{
  "moe_layers": [1, 2, 3, 4, 5, 6, 7],
  "routed_scale": 1.0,
  "init_std_router": 0.00653,
  "num_attention_heads": 8,
  "rope_theta": 10000.0,
  "init": "normal"
}
Below are experts of layer 2 (counted from 0) of a mixture-of-experts language model. Rows are named router (the router's row for the expert), gate (a neuron's input weights, with its number), up (a neuron's input weights, with its number) and show model dimensions 256-383. Each number is 500 + 40 x the weight over its row's rms, rounded and kept within 0 to 999. Numbers have three digits each.
Before each expert's rows: "mostly gets" lists some tokens that are sent to it at least half of the time. This comes from a sample of Wikipedia text that the model never trained on.

# expert 0
mostly gets: " Con", " con", " tra", " Bar", " Cor", " Sim"
router:525456563534480518465466462527535536540533534578533544473544507518528506463525428513540509453476466445533587452551547473464527451584484579444500541550508492441507509533483534502500502510482468531545557468512457459496410501433522511434539528477586513540491527528513547513435547524523495511497500420440548495554546554496391465486532521482570496400527461420535481519529484515543578489470
gate0:526465490504535528441496469496531495480400540527394471469437548552546490521555521376516446508493419591547507480478442490479540552503601525455464511539518499498522515535482439464521445471553467502515474473566503517522488518418509520479473501528472525505534558537552503548504523537546536533484473597410422497542448488479439479514490520463485481510519457478529548504481509559467462479530
up0:512478476467558539458544521480490463490432521565433461442457498533567547490513522438457515411505428567539498479505438537496509493522558562428477463512467507566502511493459453479527447456531508523514483451576521521538451486469546506433512494480555428494481471504560546544509501557536507593541515552479465502584443485475458514496507513426512507506552471456517523501444511519491528496559
gate1:467501475506560549502515521563532448459502524554538549497425513605529480558518489472550487489503563543530500546393479517524490506498483547444508478517468562507511519465467515484518573446486528470453577467587488572519491471495411481546552449537520563468507542547511512525530516508475488491431470529501507478541547518445481442574545473457561512448469489513485520499478488497528549504525
up1:533469452505459484573500554475539467460524484497513509565539533485554492493506510528454547512507510498496506528502459450498491511502470485468535503515557498500558499486479552502538538423515531559528529524480509473543476579531490551521532448501472497496509502569498570507472582516479475513366483493474507464474535430405435478527547547556453562434517411552484450521515446501538489603398
gate2:489474527436524528500518572536527535585527426504482521504495573528443513517466494541511473480512475475500497446603546483548473497509467488489570521544495476468484488506467552499501555477525491531550556524545507454476452483521554520542576538482484503506536476500502497500514541516499514512479489456524460485497483480500443510451515517540553539469492471537501518460539477507469547421534
up2:395490530502451514539472560524542529526580497506493525499495479535459522518471506568527533493481519415575465480449578557543505468523512474521460452509522552511524471429552456517507641487597528598503452482570479582546530552564530493518502522544512500525467514462548495450497492548474529495480563473512365501495483486523438492466471514451486587482571515468481492517508589545430608498491
gate3:495503509524492460513526428563505520495617521492541428498561499473482533449452537528471583470508488454482567463529567468495477467488504502529474493523533438466521529524547444564511560464498458546565651548487500459551440523500517500561511471521571436496462492523540485480476499544431421553557511452540536512542481485531510555496513513480518472459448458485517489531513583549445546433579
up3:550527516516476473468506436453479536495499494506557461519577539474434559502548557529427526514396531442517499462533512449523494566531479480573526480490528461485480456539476451502544552415536497521528492543548526508521607437547434552566472584463458491474482484514542460492509444587462546443478494458587502501478486489452523500509468538531553480472502540509551463575579526541437512502457
gate4:537433517463478495507532521549488519514537407506532435491497421475524548459467431486506532550475512525475445572496408462470556523500473428408510484517476482488551561451541564460461574467508368572536490498503468580474446514522558457477536556417538545469477501472461428500419516469486531527500489475464520527459558528491512496501479542413533516439452534497510487442554493533487533498481
up4:432517538461539524487504562456588528510509472498521481520457439481510563450425439440437524520533524517471536560509433451532557511478451482495545543516524485505535435481499503537519564502569458475490442518550472534492493552525416480472480495589538489500452464470509522566458518486450534538437544492465511504485496539553506531520471523449504435460486518607508463440491543538467521485503
gate5:490439572522445503472521470509534518471528541485533551463507510573500459586479484480462427402506472524547479528446428481502580534484426549474558515573436487430512564491495507467507482518522511538514556446507521509554450537430462577451525472546520465488502529514467479456454451513451475508458586519612530397507471506412484485441497541501550501522512473510489529461505581481450470491523
up5:521428508543426485589436521538496484483459469479527483502582503498482569448498505464447605412418485535466588455581550521448500476531532512542507521495463583574476443525493494552416498532540424445554491584478412441509527490494532547515563474509523509468481564483458572562478479444554462402582531473506438509531507478479499485493526472511541572482550488473497552507500514478503479434444
gate6:570476517522435467451570480506549530480572539479519514480506491536477567469524508533532498448489528484519509447523504514499498494447472462432572472413509513463509396555499580470488516456522531505499576418466490486543529509456471543558478432496506426508562469479484532510518466526504492513477489478524536536572486502501471550511470455439529448455471465497481485488633547507493506497529
up6:522553522514486552461415492467497413508490556596538507409458544445512582507527519467591513502445552491548536473546477442517494494550457472455499487520489531516535504535442506487447445473493528530481565560468456493478455503495517547458487469547536455492521521525468486562515524510387475444454515506524545541546453466421466465517541527524528484420437497505502513536519487461485487544430
gate7:513576497515501489530501487502530454570521499460488459533459516505518469490469487507564481530426456499496474456520575474483455474506449565485501467467527545461608550469502520531442467486526495537547582503522527487530586541505484552477477577508546568465474479555511492529583518432493511499485465546492545493522505513518473514484465578433498469497607511549484452468439490477445555483554
up7:520451534571578482523491526483460483524520498492522482538559500492438471512521484494402481442465434520481406541547506451502559496450490493533445467410498521500508538547500520502448543497480592440453451570488501481533451517480565551468453487488525526469513494466393506488504477538541472517469394515492454542516526487558466513444496587470447474498548598512542449527463514454482511458538
gate8:478454538484489449434562511520461474508437521459534516490501419460530479547444516519563476521472509528473503472434475541589436464476499485561481467491515509483499479452523483487512460361493494518493496498464569462519482480559407451486493551537546583536544545526479545489494482544525555552482519462598515503562556506464528480504533563518472533544522528485461475499569532500474477476557
up8:488509473486511504482517508479452523490418482457525469530566526501536527469471429504542509551495445607529515504495457553534505478491437430451580555474529469514606439491520481478461538502489536533530492487489532519526527508520560465462506491532450492516530496547502616582548523501427460527495449485406511578517492599465525487529454418419478492512547499512471521500498456457518485542466
gate9:433513538488557492529506438542506528452457518585539463546528485576489484519481558518478503532486496483430521510530499571502517522511569552521489502477476457515526482481456487506537509575479454551508481532540477489466500450556530457560533576461485544603512551530459575486420573541577510488509532482494465511479469474450483498516416425514541541553600606474554525527451554526514530508578
up9:528441488470460428469507491500489431561489465466501519442502455510511428462507505445568469491457542480564513471434497481537521459505391456518506520523554476485516508478566414547423478448545495464473504479478570509477574437451477473453493462540553536432477548505483454543590443466418488504458468493571564451549584507492517522508577507528518518520431416422504565475528502532491495559500
gate10:525516488501548456505513449621555544471438494546519535492441552454417475487487473470440486464392534489521527427467463500481545551508517505470458580441481510555491515516556467458530466483475597523473532506505494550429502459548541543531510435505438544529512553452572504466547479466528519543510535536470602447544554483433483486472481403484404541478572460491511467587516492426525471510521
up10:563480604437501487491458486451510490459528433471521497548457490458472504573495517550529501501503568559494492546569506504481447496508496475526497583474594419465502565516495494576573561511470491457506427461428594454553475484513492479545556420482524481389531501514498499466485464516491528471455419481524560556454443490532461467511513502491532521471483482477482497525498533515542484514521